From a checkpoint of a small mixture-of-experts model trained on Wikipedia.
Size: 20 layers, width 224, vocabulary 8192, 52M parameters.
Experts: 32 experts in each of 20 layers, 144 squared SiLU neurons an expert, 2 picks a token.
Training: a variant of SOAP for the experts, 378M tokens, 2887 steps.
Below are experts of layer 10 (counted from 0) of a mixture-of-experts language model. Rows are named router (the router's row for the expert), up (a neuron's input weights, with its number), down (a neuron's output weights, with its number) and show model dimensions 0-223. Each number is 128 + 24 x the weight over its row's rms, rounded and kept within 0 to 255. Numbers have three digits each.
Before each expert's rows: a language model's description of what the expert responds to; "comes before" lists some tokens at least twice as common just after its tokens as in all text. This comes from a sample of Wikipedia text that the model never trained on. Tokens count by the router's weight.

# expert 1
Description: Noun-attaching prepositions. Prepositions right after a noun linking it to a following noun phrase, mostly of, also to, in, for, from, plus table pipes.
comes before: " the", " a", " his", " its", " their", " her"
router:108155102084115151147118144113104130114125119134168117109093150133123136118128104149096121134089110122145142126130131136138085128146116127135122124113148113139129154152128127115114145113096148102156143130115109176146121173163142129179108150093123112165122118136172130098114156163150110069173099142129132147135092096105134129128159105170119168156116122146159155130148124115112081137101117149167136177101123093143116154098129113144146122128131114110150102111086177115178122143099144114152067085128104109101140099174163096104142098146170111121107137135170131127122069177139169083126096132174128125094171121103138117125093153150143130159106097123132121125131100136156103094139
up1:136101119099136084073114174107175139161166131172138107158107109148153128120140117098126084107092146134133093134048090137117117108152152161125148191143104107114117115127136141126141126138130128097121126151154183118138080127128135098123137145160116161103144121149163115149144120129118153106100137135164128158143132102138121150082128104101111161127126110077140133158104098118177118174097125109123120116163135130122122144116138140099141148121097164145154105133081149145127115165111090129163162088138113132132170111115127097153124108110143150125134112123125111137105157123107159185118095125128124144136156168103156176108120128137144163148092147162140122101157130099101096099099
down1:129123164183141163148144176156123108138129116122141108138142131147106167101129150140176112111098114160086136136143134113154114101121156153150101128112138120151138164130125145136134144103110118119130161072132115109164125115130173134162186087131130106125153109070172092141130094145143149122148149129147158093093136089127125125111136146132128100146106107175139104132140127115120113136124118134153105105080103096113125120144166149127186110162112121116096168108165127103129079122107142117187117150132130114129098110145139130150131149161137066139143106098127141123146100122147081137131157098116104094117166156142106101143156188150136144164117148088143096110155116156134145121083
up2:144155091162147112109103117120117091088157099135161152114133147092122143118126158167134139113144109104147144136127130136132125088124123159136166114162102134132133107134144155154133115135144126124153102110126135130119152110090140131097140110126164143160152154143100117134118151126115095149180167097117130103112132151146107058060114155145145077085118123128129113098115173130125114100117157110135124112066139101148129137150141134126163108147146172130124151115120124109114150122127097118146148165095106181153126121115175110153152133126150103184141104120143126136099109133130116159129066142171135120137127142166089059195146132138116144144141126126149145173147135099140157102169
down2:141142119113133135132082076143156163161117149131153124098099066150148119108105126116104153140098123122127134134136120119135098098139127126127162146113173177143120171155161151097097133106118113148168118119130131077119110105156148109124192121104111135104082111155117157133111125106131120105141127183094088134120105105163182146171163109126167159095138148121113138095161120134144093143108131158138150145088154126176150127110125125151115173137126182129147135117138159120112147122146153157146129156116130074122126177121126170099115094147098101108109096084118136138150120131122125124118115139082104089086143131129158141109141123139168110144100113147087112146136114147102102146151
up3:123103132148121168161169129172186171100137166154127122102116130121119089101135101129099135081117161156146061129142145088098138149114160130123112121119164076096153134118106146142122148144119144169140106131134146121100154117078117107140135118147114141131150140136158092188061117087116076124088120166124117140104091119083127153134091091121094181122115157157104108119102101115133113126141134116111094131104117105105123134122100123112126107151117139139134120132122120128106141104138146121125122136124130152154105143174119139096114092182163132162097097114108139145132130114126152140144159099142099124128122088154183134121116164139142152122159113109128109157148139131122110148066
down3:092139149114134091098122147105125122113161125119146092155137140114134123137117083127135114102150081174105130080140084098144123105153097135131113145136170117162114127109187098136139123128152122116149120142138113122129113127137122142099129095133156145104160139141102113115154143125151170106161099157145126155167184104154150124132146141107139144170103119192126142132164176117127113127124111139190159128145132176135110123173133170152096145153140104172124165143155088102155116126125162135132144166113147141174108138122098122142163115113130153100148168155147093133162128118117102136084143135086163144123151136135114117121098140125157091162093121157125182137109100098173146122112
up4:100135088116087099113134128086139102157182113147126118187115160143142145153158086110154109102079105130133139106131126128128143105120118142136128158124106070143116152135068175161133112118138151112144115102129129181140168153114133131144112148087146128119092105133138157105186079156140100121129121138126133135071129103115125122127133114133116122121109149154164136163146119156130140136145163128157063156134133140105132078124136082161119109149130120109107153110094132151106133132135126093105137132095114143152179126115099152125110142103159084096089095123104087120145119068097145135116148140142163157099136128125154125173112121127072137144142156129154134115100138116104136155127
down4:130108119085156104119156168097165161114131137119151132115110125126110126143117143134122125136143126161109091153106109123126173157118113142110076120151114095148146147135126094065155135153122154154156128125128074143126120109134129119099147095117129135112074136145163135144089144128135110124133114109156132114117128119143056107163152128149089135107124131099101114117112124155163124168165117131105109110112124113148130174154118133109153093162114096151148096094200074144120125118114154162164107142105104122131094122110158146147150130112090089160190117121153154137145110103127117139162108181174122124125130153121119154118149101135121090139175129122115064136114129103153161140151

# expert 30
Description: Name and title endings. Final pieces of names and titles in music, sports and institution contexts, such as Flack, Center, Crusader, knighthood, Bloemfontein.
comes before: "s", ",", " (", ")", "\"", "'"
router:131142099147085123111090140187134170173100116177126092111163119105105117132156100122130157143118170099092172120094149135096121138110126131116149116150127118140140110138094136096102112147142125145133135121154128124142166147112132140091123136133071156142145143148110117116116140093117176141084169110172118169101161093132126111133106124109113132173137140132093124132154087139113148073103120153113121196140160110112154113110167156183116111137135128142100152120132161102146146105116067165133137124129126128165139132119117094136090093096145087073138143143078161098118117117140134109156110138131114109131102096136121169096122148161113134125170124108115120121147151127127154114122
up0:116126121111166100113130140124161125112124116105167117168135143105088073110171150189106100153095152121091135094125149149165105114137133151135143120145152125110084096115112099107171118134130156092110140087140097116113132154135123109118143103096149115136153121128154091124108176114093117145133145120119144129122117134124142144136094128132151158121144143146164165150092135125129090115165118118118127138133162101140170122153099123155103110140134140140157092103125126070139107132160110131107131121137140113103174184123124130120133156136193145139149167127175122080114136118154120125133120200091113099132181125135171123130125101098123156168156145151102155114133122143166099167167
down0:139111105126113134146134150132118127160170114153102189166141113118162177138098127125126140122097119120120113098149132118107139139109112076102139123112117103177146107155115167119111120143109103147122115128155105116156101111099113156136097111130089148100140098112104163105129115113091185127136160142116148150138153103144110137122170101171101066114110103115134134075173127150143164123153156124106070147152076180127119142115140133135141167168159145098109108122129097158144091119088130160137127103111151118111126096152108114129112136131115118111102123067102108134143134112133124100126108087168122123148114171125096081129095130146112091137118122132105151112170117159142174140103
up1:108107100106161118122111130110160132095108100134139116151136085098101084155138084149092128109120115126110128168095131110174127116122142177103154083152116155103141157139139140138123123135123105131140118109116145119148118100181102142075121147167132118153119129108111139098113113130130154104127182128119144108111112086151121139114098207164134105118085142144116146139140133122150165057183160103038119091124119126110138103127123120088133172149152093103145181141149135126100097095083126141089136127149117117128113138123119149121115124092137157158135145147152160135081126112141134097129137134125147111108106146125151130161121098137107106117168135123155121106128155118129142110144
down1:127102096139134163108152092112134153135138182126149155123132164127141133156131131082115115149108145146149121179143141113186095157134152093134142109120092131162136163152120130144141135092150126115127116108178119136155129131100094120094096140132086121128116132127182131131146070135146144143124162087139163098137153127090130126145145081131121103160156117104128173147114120146172112164125098091112122155134132107161099071102140105130139105117100138135129171141103105169122139170087078114154139157159108146147128116120126110104121144130109125128152136135082143083124118129176180172104134124125138173124103115156143094117133154093174112147100149149099150101141122101123127145130
up2:138132171128128126156087165135152100172118172158165093117145145172131155139128124112121121099148089128179132109166152158133134142144122099118126144089149157124127122134126127174086118136105137135159183127134150150160145132107120141108125095115121105128137130164132148113104154125134110137105133122162152134145118133148131128088181128120106175141089118114171160153130125120166111144088120143138115135087150168116121057149117156168113142145141108136116164147112132127139159121106140120086147137150142167138132188102122130125150119130148137137107110139113088136110152154114113169120129112158092103121158142141092121137161128087129099185129123097122091100094176195161111126105
down2:110153082111160136100151117144139144111098141131090126168134102153130099149124108156165163143107177153120136169076127128139145115136126145126109102181111114126156145118107160109110128134135148086091097116156072084120069124129126145098126170134103137124096157102126157130158135166130134144162112146121107158158127108127137159125097163136162107153149159137106154092135105152104127116171159166147143122149110087149127165113141106104129122153098157104123100149132113128124117108133157124153099111099136103125094093119129136147120128119100128110152129094141157113131131121132138138145117130060177091159124136151114151074107106197133142073123133144124114168149127079123133143133
up3:123160116152086118167069154134163104089124166101087134125120169102114135105129165117146120119146150129144105165132132109143092114101182109134121089125159139097114120097123110134159131137117111184108112184142115118129152156115148155127105143144130132124165096179150102105180100124089107147113128142116091149147097108139121124123095113122098156152089123092118154121132121157139114119145113138125153113113151099117140144128162109118115127138121138119119108125166089107094130104145134155104138122131114116155072147151145091101130147150161068091080121101121114080133094066141166137118111160111106152095118139116108161138140090116153134141148155094170137126149149154110136104114
down3:136124124076170138125156106136101105152103112101158153135129059146152123099132106147127132120126113127142099147121152135084123100121125146134134131134132106150144135083119127126123131124123152107152117106152134147110103111117096101128184140132147137152136149090099127136094110121177155129139143080147124135094168152123124130124121140139183115121128177148125086129076176134120161125099116133124126138123087132120088127100115157138164126117125114110132165121113153156151097140112110110136094182101155086135183121106175131129134128125092158160119082130160144138154136213107104109133173093082165115156116136112175119141119132145117131112168128138116079109136142100163102120110

# expert 26
Description: Units and ordinals. Units and suffixes after numbers, such as km, cm, kg, hp, inch, 103rd, 20th, plus some table abbreviations like GA.
comes before: " |", ")", "°", " (", "_", ";"
router:123069140138161122067126170128098168127101125061093132154146123194098107115152165147130119110058097131168099113167110130130138100096116103130119162168133103133130144095127107153129149139127092151154130158104139075118118094075116108135129155116096110117158085109148106127139099140158124135112132113146113129100111137120113119149097131104130158131184127122177139108103126154119139113151140112140109129122161157140154144162111142156140191141163130163138098131104122148146151102143110144081096133100108130161148127123127140132066134146149095104153139116100111167125108135131096150127129133124141099110120131169135145141099128137102135090133161119154135131126135138119174143110
up1:138152175156126127095124109129110160096164131078128135146165123094127115148143131128150081115186144144135137160137135141121155158146121151157125156111121114124141101123168127115115153156162157125125139129115126112141120132132099141116184122144099107113138120067139118167167103096152094114080142107105129147111123142131128202151093163133133128135130118143138134122153152138066151132097176106097149138120144195125150120146099122122114129182178108165101164121071129117106120158126088141093143129138105107121098111148122135142106153119130097165118161127112148113110117155144107131171131159158131131129116165118177167119111139113147137109156097148150140100109098141160162110112
down1:126130095147135125154108161092072123098120132068160132149110161110115140151094154103124141128147132092112159174102107138130111090108136124164130125127152161145103141149136103109134130105087172160123150130169128143093106102126148124098083110091135108095142105136156132160084116143166155162083088095117101146125156155108109093160113122116124144129136115135103151143163153099160147118145058117135126141140124093127168100146152163133113137109091148142138112134103126137115126164121171132097107115143151143114131108114151128085177107124117129120156073150146097146152128127121161118157174082116146122142163117158153132133112164130123120135097148097174111140107148138135095169129
up2:112104136156139131094201144135143125147152104142137118134097147116097165150127154155154108124103147171148121165132088110131082108121147143133172170108139095114079126128132085166125106101125096173111144141080103111116137162138135107117082152129106125120126129090101162138136111184140159129122153123097144126125139159113108139162095119113146077086110095140143135133131142146094093130104146073143120111113135151130118072093125135107069122124134147141162136114105115119173151154118131112135118158118123164143140101144137164143158154124139086134116113132141121119152113093124134162091152118144127080082108128152123134160121094120146126145120158090091108146109130127161144167085
down2:121118131121150068168138133130106156144109150171119102144130148112122141113088111103134097151165148156112130088119145119129129137152167128170117134114133073167167142130108134097124136134126185113138112138131110152101127120130154100126120127158168151115117154099107134151119104143106145105138115126149130134103141065177136117182136121131125112135077120090114111098133132126145150149167105134127130109133138157159114145160158097126130134109119117126109081081138147106109078207108158126150120079130113116151096149157182129119115133155088153114154127067124099116154068106115119126166105109153132149121157093141128139154116164140142101133149105127119112106173103125133145116157
up3:126129116140149127150129146110138163106085119123126121146126111127128139104140148125135105123143147121151104146116147140159148135126117147125152202140147112143157078098096110118121139141114198147112126118121135151123156082157138116142141147153094173108119121113123127130086139104120183138129163087141191124143087127133143131096105108136127143152148129144092170111131136107098106129111131123085147138124086146126139125111125143116157161124140120121127158175156072053122089133095155145161105135167145158122138148128120098152076118115138124156137107079091150143103124134105109121110098084117107119119142174152136151153180085146124118198149142097140154153152120098134133123143
down3:142119149136094122109134142110154139160152058112126179133080129131116150141134139118124161122176148149089109156136157132100139112138131123129136097119130163103144132151144130155099129115140113095153158141139133104140145183088089124124165117102133120141124129160151142129109152118166128057153141120152111132123128109133116166128134151146142121107083126149134108131119131138114129109094107174132155119117168046159119120118091110079139103122090140099115135138129149165132121150190105117124115126144142164163152133116168106086131147155153160128139127124145131130137124141072120128170146127169130110125079123120113102097172130156123119077072151118114086134151101152097095119121
up4:115111107139100120143115101116178176129105112094159093124137108094097113143132155143117129153112136122163115136141136098089127130092131092112143150127098150150147143187139123145144145148080173115122154134149122156154102130109128104106108124110081110133104142133101156139116142143123117132098150095117170135130143111128190103159102180121136187151150107111121097117097078149140130083135117170136132150111128089097088115140142166158115112140164141106135139146146148110156154081101193133150166122130135093119115160155131143181110100123133112141141141141149118104109107115103093109157134137120110169102126130100152104128134064116098114098140125117112116097109115119127084157106
down4:136139133130147154119154121104124115103157130153106098105164117158150123111104099129143119145179089138140141148133133146158142108176119162141108120053127082129122114140112166105141088128126148171141145085124107154127130084161167128150126106147165151102159101129152112120088126128104093114162110121127126159146102089121105138152185102127094099036085094113132099157131124126127118126123158120112132111151133111116107101097132100127142129171113122167163160135131080081122138163108115115157141130122106179128128135106110110124138130107140178130135149117127146146136092101110119141142130131125158123139165140123052116138146115142149117125123113145139167155137110145143078115159